From a checkpoint of a small mixture-of-experts model trained on Wikipedia: a variant of SOAP for the experts.
Below are experts of layer 7 (counted from 0) of a mixture-of-experts language model. Rows are named router (the router's row for the expert), down (a neuron's output weights, with its number) and show model dimensions 0-255. Each number is 128 + 24 x the weight over its row's rms, rounded and kept within 0 to 255.
After each expert's rows: "raises" lists some tokens whose logits its average output raises strongly, later layers aside. This comes from a sample of Wikipedia text that the model never trained on.

# expert 2
router [ 89 109 123  90 121 132 129 105 146  96 124 145  97 165 158 122  74 120 157 126 126  98 129  77 106  90 143 154  78  96 119 129 160 115 135 140 158 101 156 111 162 158 136 132 155 124 113 142  99 118  99 109 131 117 174 122 109 122  99 118  86 131 120  85 130 129 121 145 141 110 123 123 162 135 169 110 132 131 108 148 135 149 115 175 126 141 134 146 137 147 149 127 118 132 152 162 140 144  82 162 134 147  75  63  97 141 125  88 126 109  84 137 129 169 136 185 138 134 123 113 152 166 138 110 144  73 130 128 111 123  93 116 124 149 141 126  94 124  97 138  97 149 105 111 115 109 142 119 161 102 163 120 109 140  92 111 106 159 133 117 113 134 151 134 125 112 113 166 117 104 143 142 150 137  99 182 129 153 122 133 132 141 159 155  89 154 128 146 117 121 175 177 140 112 120 115 134 103 185  81 115  97 121 129  72 102 127 110  90 122 138 167 134 143 120  93 113 114 131 159 142 142 140 126 107 145 121  93 155 114 143 142 111 101 128 136 116  97 103 162  93 163 157  90 113 183 166 118 132 129 134 125 149 158 124 110]
down5 [ 87 133 143 142 125 150 118  95 176 135 134 130 155 100  98 120 159 126 117 149 138 151  94 117 141  93 131 139 132 103 104 159 107 109 128 117 135 121 144 106 116 100 136 171 154 153  98 115 105 121 136 114 102  92 102 152 138 152 134 145 114 136 101 146 149 117 120 141 163 162 134  84 113 136 149  96 141 167 130 199 144 119 138 161 175 101 106 119 132 128 122 149 131 146 133 128 127 117 133  63 143 131  92 123 129 150 112 105 107 145 111 113 115 132 101 121 110 125 142 132 143 144 168 140  91 201  89 124 186 111 103 120 140 117 131 144 156 131 124 138 139 131 140 101  74 159 115 133  89  96 118 115 125 145 151 123 164 113 162 124 137 193 124 143 136 102 128 120 108 156 141  90 149  94 139 104 110 140  98 107 129 150 132  97 139 139 123 121 112 169 126 145 149 106 150 146 144  89 169 142 121 133  99  73 147 173 141 117 136 157 126 123 103 136 143 152 122  80 143 103 103 191 144 106 120 121 101 147 162 149  91 136 143  94  64 114 155 161  96 153 125 111 157 128 150 119 125 128 118 161 144 160  98 152  86  93]
raises: " ", ".", "s", ",", "-"

# expert 7
router [104 180 132 106 184 128  94 106 129 109 126 139  99 134 126 117 111 129 112 135 149 155 188 121 158 134 147 155 150 127 150 114 148 146 109 124 105 125  96 159 114 112 104 200 155 154 122  91 155 126 121  89 110 150 157 117 122 184 107 142 107  91 111 125  92 129 125 177 119 113 112 116 116 108 161 141 135 116 151 142 134 134 120 126 132 137 153 135  85 117  99 153 123 177  86 134 141 180 138 151 117 184 142 120 125 106 120 126  99 126 110 135 118 143 117 124 126 146 168 101  94 151 138 148 136  91  84 153 112 135 121 170 114 109 153 115 169 128 141  66  94  96 105 109 110 122 117 101 126 141 104 171 140 121 119 103  90 144 100 128 136 108 121 130 134 118 119 156 120 133 156 146 146 165 116 165 151 123 141 110 141 128  84 109 124 149 146 132 141 155 133 169 125 128 149 128 121  63 102 124 127 159 174 141 154  74 118 120 120  95 130 147 113 173 126 122 129 167  98 131 119 151 145  81 121 175 102 100 117  98 115 132 152 109 150 142 147  88 137 165 100  90 119 151 151 161 111 116 106 129 169  96 123 146 120 135]
down5 [162 164  82 144 128  68 116 132 172 152 153 151 128 158 146 100  94 145 120 116 122 108 147 117 108 102  95 122  90 108 105 136 119 138 123 128 102 118 115 100 119 111 112 131 163 155 123 156  98 142 118 134 167 145 144 136 128 154 178 165 189 130 124 151 125 100 127 122 107 130 124 136 136  95 140 117 138 108  57 128 156 111 157 109 150 117 166 155 135 147 117 116 132 118 140 137 133 103 152 149  90 107  81 100 110 107 131 100 150 101 150 150 131 107 117 144 126 143 124 143 166 140 184  87 193 150 121 136 136 155 127  92  85 163 170 140 144 121 110 136 108 142  97 123 110 143 119 119  99 118 153 162 151 124 112 137 136 132 113 130 124 153 127 121 119 147 137 133 143 147 117 147 165 145  70 180 142 147 139 133 160 133  91 158  92 143 130 131 158 117 155 124 128 112 136 145 142 153 162 148 132 143 116 125 148 145 128 146 141 124 136  96 130 100 117 129 167 145 111 184 151 137  96 146 142 125 140 110 121 166 111  76  84 149 159 109 165 159 131 113 191 118 138 136 134 104 173 160 125 120  78 162 102 148 169 148]
raises: "\n", "-", "==", "|", "===", "In"

# expert 11
router [140 119 138 149 175 119 119 120 102 104 116 132  62 116 150  99 113 114 101 126 130 171 111 117 134 129 116 152 123 122 138 115 145  99 105 137 128 108 118 104 127 143 157 151 115 113 122 122 172 107 164 148 130 160 136  62 158 188 115 156  92 155 114 119 119 146 133 149 140  98 111 102 111 147 157  83 121 142 117 150 136 114  91 115 119 153 133 134 108 122 122 153  73 133 116  85 139 149 144 119  82 122 136 114 100 134 158 160  95 139 106  79 130 140 142 137  92 100 169  99 109 179 141 134 112  96  89  96 128 131 146 126 127 161 202 100 127 141  98 131 164 147 113 152 142  79  79 122 134 119 111 165 128 136 141 138 117 170 148 112 100 117 157 122 115 121 108 160  95  93 126  96 124 138 131 126 124 145 136 169 109 149 123 171  93 117 133 199 155 144 170 149 186 120 121 137 105 115 132  87 119  90 121 166 122 107 124 113 147 153 144 145 123 150 112 118 112 114 144 153 131 122 129 115 112 132 126 157 122 152 123 150 157 100 147 123 130 137 125 122  86 101 139 134 145 161  74 126 119 153 126 118 103 161 177 119]
down5 [104 113 136 148 131 136 177 115 116 112 116 106 149 120 107 124 104 110 115 155 158 116  90 145 129 157 117 123  95 120 158 129 156 136 129 133 159 141 163 124 120 110 163 133 131 154 142 169 136 128 124 160 110 138 130 148 165  96 154 150 120 146  93 104 145 139 117 192 142 130 151 133 142 159 139 158 151 150 109 117 142 142 111 103  61  95 148 150 155 138  92 175 123 135 151 122  94 126 132 107 137 137  88 125 135 186 155 178 125 162  98 159 132 143 129 126 155 127 162 135 111 142 130 117 183 131 119 163 121  97 128 163 115 156 141 177 129 145  73 131 148 143 111 102 128 146 113 134 148 120 164 183 142 119 139 105 126 145 116 142 116 102 158 155 120 117 143 132 133 135  92  93 100 132 142 126 100 149 120 182 136 118 134 115 116 104 163 122  89 155 147 182 129 114 137 134  93 129  98 145 163 111 134 170 157 121 143  57 155 101 166 108 126 100 110 112 199 107 109 147  92 140 162 146 142  95 139 126 112 108 129 130 142 180 150 112 138 116 139 147 125 128 127 123  97 119 128 170 135 143  90 110 100  81 124 150]
raises: "0", "5", "6", "3", "4", "2"

# expert 8
router [119 159  99 187 186 112 108 159 132 103 114 105  72  88 163 130 133 144 163 140 112 142 106 107 133 137 174 155 137  83 146 100 133  96 128 119 117  76 120 131  99 108 102 131 123  92  89 142 143  86 135 130 106  98 151 108  80 143 132 120  96 106 178 130 147 150 154 171 149 134 113 109 123 140 107 107 108 116 179 153 144 125 148 143 174 137 114 154 133 111 146 148 131 158 133 136 120 115 114 145  96 165  63  98 112  86 137 151 131 124 136 116 122 129 139 130 104 142 116 108 159 144  90 120 109 161 111 151 140  97 132 162 116  98 151 146 130 163 110 102  93 120 133 102 110 125 145 121 170 115 165 135 153 205 104 102 109 118 159 129 130 104 120 117 115 107 126 141 127 118 105 177 128 155 136 140 104 137 138  91 136 116  89 144 128 131 123 117 115 152 106 133 143 103  93 124 142 141 136 104 126 125 156 142  90 116 155  85 143 131  75 106 123 134  96 115 148 139 150 127 137  94 151  67  94 129 157 103 121 102 155 128 151 153 119 102 114  96 124 180  91 115 146 132 143 127 124 129 115 112 140  83 152 123 131 105]
down5 [151 160 151 126 164 110 121 135  85 131 138 139 205 137  61 117  94  86 159 118 145 149 127 147 139 127 133 128 104 122 133 122 128 141 138 120 169 118 145 102 126 157 122 145 110 112  65 125 126 128 150 125  87 149 131 147 113 159 132 136 150  85 126 131 117 171 144 127 148 153 187 141 129 129 111  97 131 136 133 173 112 143 110 121 112  79 142 130 124 121 125 124 130  94 138  83 181 149 133 116 100  89 125  82 126 148 117 104 124 109 141 112 158  74 123 134 162 133 111 154 147 146 136 139 185 149 117  80 114 112 105 132 154  91 108 103  92 109  93 153 132 144 101 173 156 121 109 124 112 118 137 138 171 112 125 110 163 136 112 159 143 121 134 149 179 103 158 172  84 135 151 143 139 132 127 129  96 106 121 104  83 133 119 130 132 160 147 108 133 104 119 128 122 156 120 115 139 148 113 149 115 160 100 101 121 125 137 103 127 102 141 131 111 114 106 140  96 126 111 124 140 191 121 193 148 150 150 101  92 139 122 132 130 156 114 133 163 136 161 123 112 154  74 119 175 118 156 113 141 142 135  91 166 160 125 130]
raises: ".", "em", ",", "c"

# expert 13
router [ 97 128 138 121 209 101  60 125 133 127 128 118  67 136 113  66 124 110 131 154 126 123 178  81 140  87 137 156 134  98 139 124 111 136  96 131 124 101 129 153 146 152 156 215 157 130 132 135 172 128 120 114 108 122 144  99 121 126 117 148  97 133 150 156 124 135 141 119 100 111 106  94 133 171 113  90  82 109 160 113 111 137 157 152 135 107 159 154 143  97 124 143 120 122 135 129 160 155 106 127 103 157 101 155 113 114 151 161  91 133 139 114 141 155 154 156  93 123 117 100 162 149 152 130 123 121 127 112  69 146 134 123 143 111 117  93 118 147 124 150  82 114 125 145 102 108 122 130 155 115 158 114 150 110 114 115 115 187 131 118  68 132 159 139 132  93 105 189 116 142 132 137 122 138 137 142 113 159 118 121 147 143 134 103 102 143 135 135 141 118 138 144 110  94 110 118 174  77 122 127 125 117 136  96 134 135 103 154 110 119 119 123  79 122 109 144 118 100 113 152 145 128 123 106  94 163 122 146 126 156 165 143 163  97 142 126 110 144 156 108 137 107 145 170 124 131  82 112 176 141 130  99 129 134 113 130]
down5 [138 126 145 108 148 113 100 144 184 157 116 171  94 168 128  84 103 153 144 170 141 144 189 122 118 118 127 136 147 118 113 111 149 130  80  99 158  94 169  95 119 145 132 142 143  88 157 121 111 137 165 109 119 100 167 143 132 137  85  78 150 138 164 108 147 118 100 168 156 107 146 131 134 143 173  97 131 126 129 111 105 111 113 161 134  92  96 116 102 109  78 115  94 124 144 126 116 121 109 121 113 102 124  67 126 133 129 117 118 107 150 138  88  95 160 138 121 119 144 121 119 179 155 146 112 114 138  85 143 139 101 136 120 158 105 109 136 143 117 144 141  92 147  93  90 115 130 131  88 101 150 129 127  97 143 148  84 104 144 147 117 114 162 119 110  96 145 129 127 151 119 130 107 107 129 137 121 116 154 111 148 144 101 125  76 148 121 130  74 113 106  92 120  94  63 126 130 107 143 122 120 114 147 136 132 144 143  96 120 106  88 180 122 148 121 116 111 136  76 171 146 137 174 142 119 140 144 174 105 141 117 137  96 124 143 121 136 148  93 150 149 130 109 127 125 116 143 137 109  75  86 156 108 158 125 134]
raises: "2", "1", "3", "4", "5", "6"

# expert 3
router [132 172  96 158 119 112 118 150 112 109 106  97 136 138 158 115 100 135  96 116 137 165 150  51 122 133 108 147 109  99 146 115  78 110 151 116 136 126 139 144 120 116  77 139 148 114 115 148 125 134 103 113  60 177 102 115  60 104 112 120 114 133 136 130  97 143 111 155 108 109 146 103 104 166 136 107 101 130 120 116 162 154  81 107 153 146 169 130 147  86 134 101 128 168  96 127 134 163 134 176 119 139 116 113 124 128 134 139 138  97 109 153 144 186 114 108 124 102 149  96 106 112 131 131 115 118  99 155 154 124 128 138 160 151 122 116 120 152 142 155 112 124 129 152  89  65 145 110 147 194 148 136  91 160 121 167 111 103 144 138 109 112 156 161 116 127 141 139 121 117 137 146 146 125 110 113 160 111 145  97 149 125  64 112 132 125 139 133 145 140 163 144 135 122 156 131 166  98  96 127 136 162 101 138 125 133  64 110 102 115 101 163 136 152 108 110 114 126 111 111 145 120 131 137  99 117 135 177 164 190 132 139 131 133 127 136 126 109 147 122 129 153 147 151 138 153 118  93 170 127 130 146 155 124 152  96]
down4 [113 136 131  97 126 125 163 152 182 115 183 105 134 125 150 112 110 109 130 126 129  96 151 115 170 125 124 136 120 174  86 151 135 104 100 104 121 156 134 149  97 103 138 147  87 171 173  77 115 138  98 112 126 112 145 109  63 114 134 133 125 115 174 146  98 102 114  98 162 174 145 119 149 134 137  88 140 124 139 117 149 131 188 139 138  99 129 130  69 123 124 153 111 108 103 123 101 118 130 111 125 125 140 110 127 141 107  95  76 165 134 108 162 117 116 137 122 145 115 109 117 124  98 118 117  97 130 114 109  90 100 142 110 136 147 114 135 141 130 138  93 117  85 113 142 100 118  93 128 128 101  75 123 143 122 109 107 119 106 130  95 130 159 137 125 164  99 140 172 111 103 152 126  93 165 136 135 141 137 117 128 124 114 112 121  91 113 109 118 154 148 110 155 129 126 166 133 140 153 103 110  96 127 120 111 119 124 142 160 191 112 148 133 161 146 172 119 108 154 120 115 125 137  83 126 139  80 135  93 103 106 112 126 139  90 126 141 170  70 102 103 154 109 124 153 117  73 128 119 156 138  94 110 113  88 184]
raises: "s", " ", ",", "-", " and"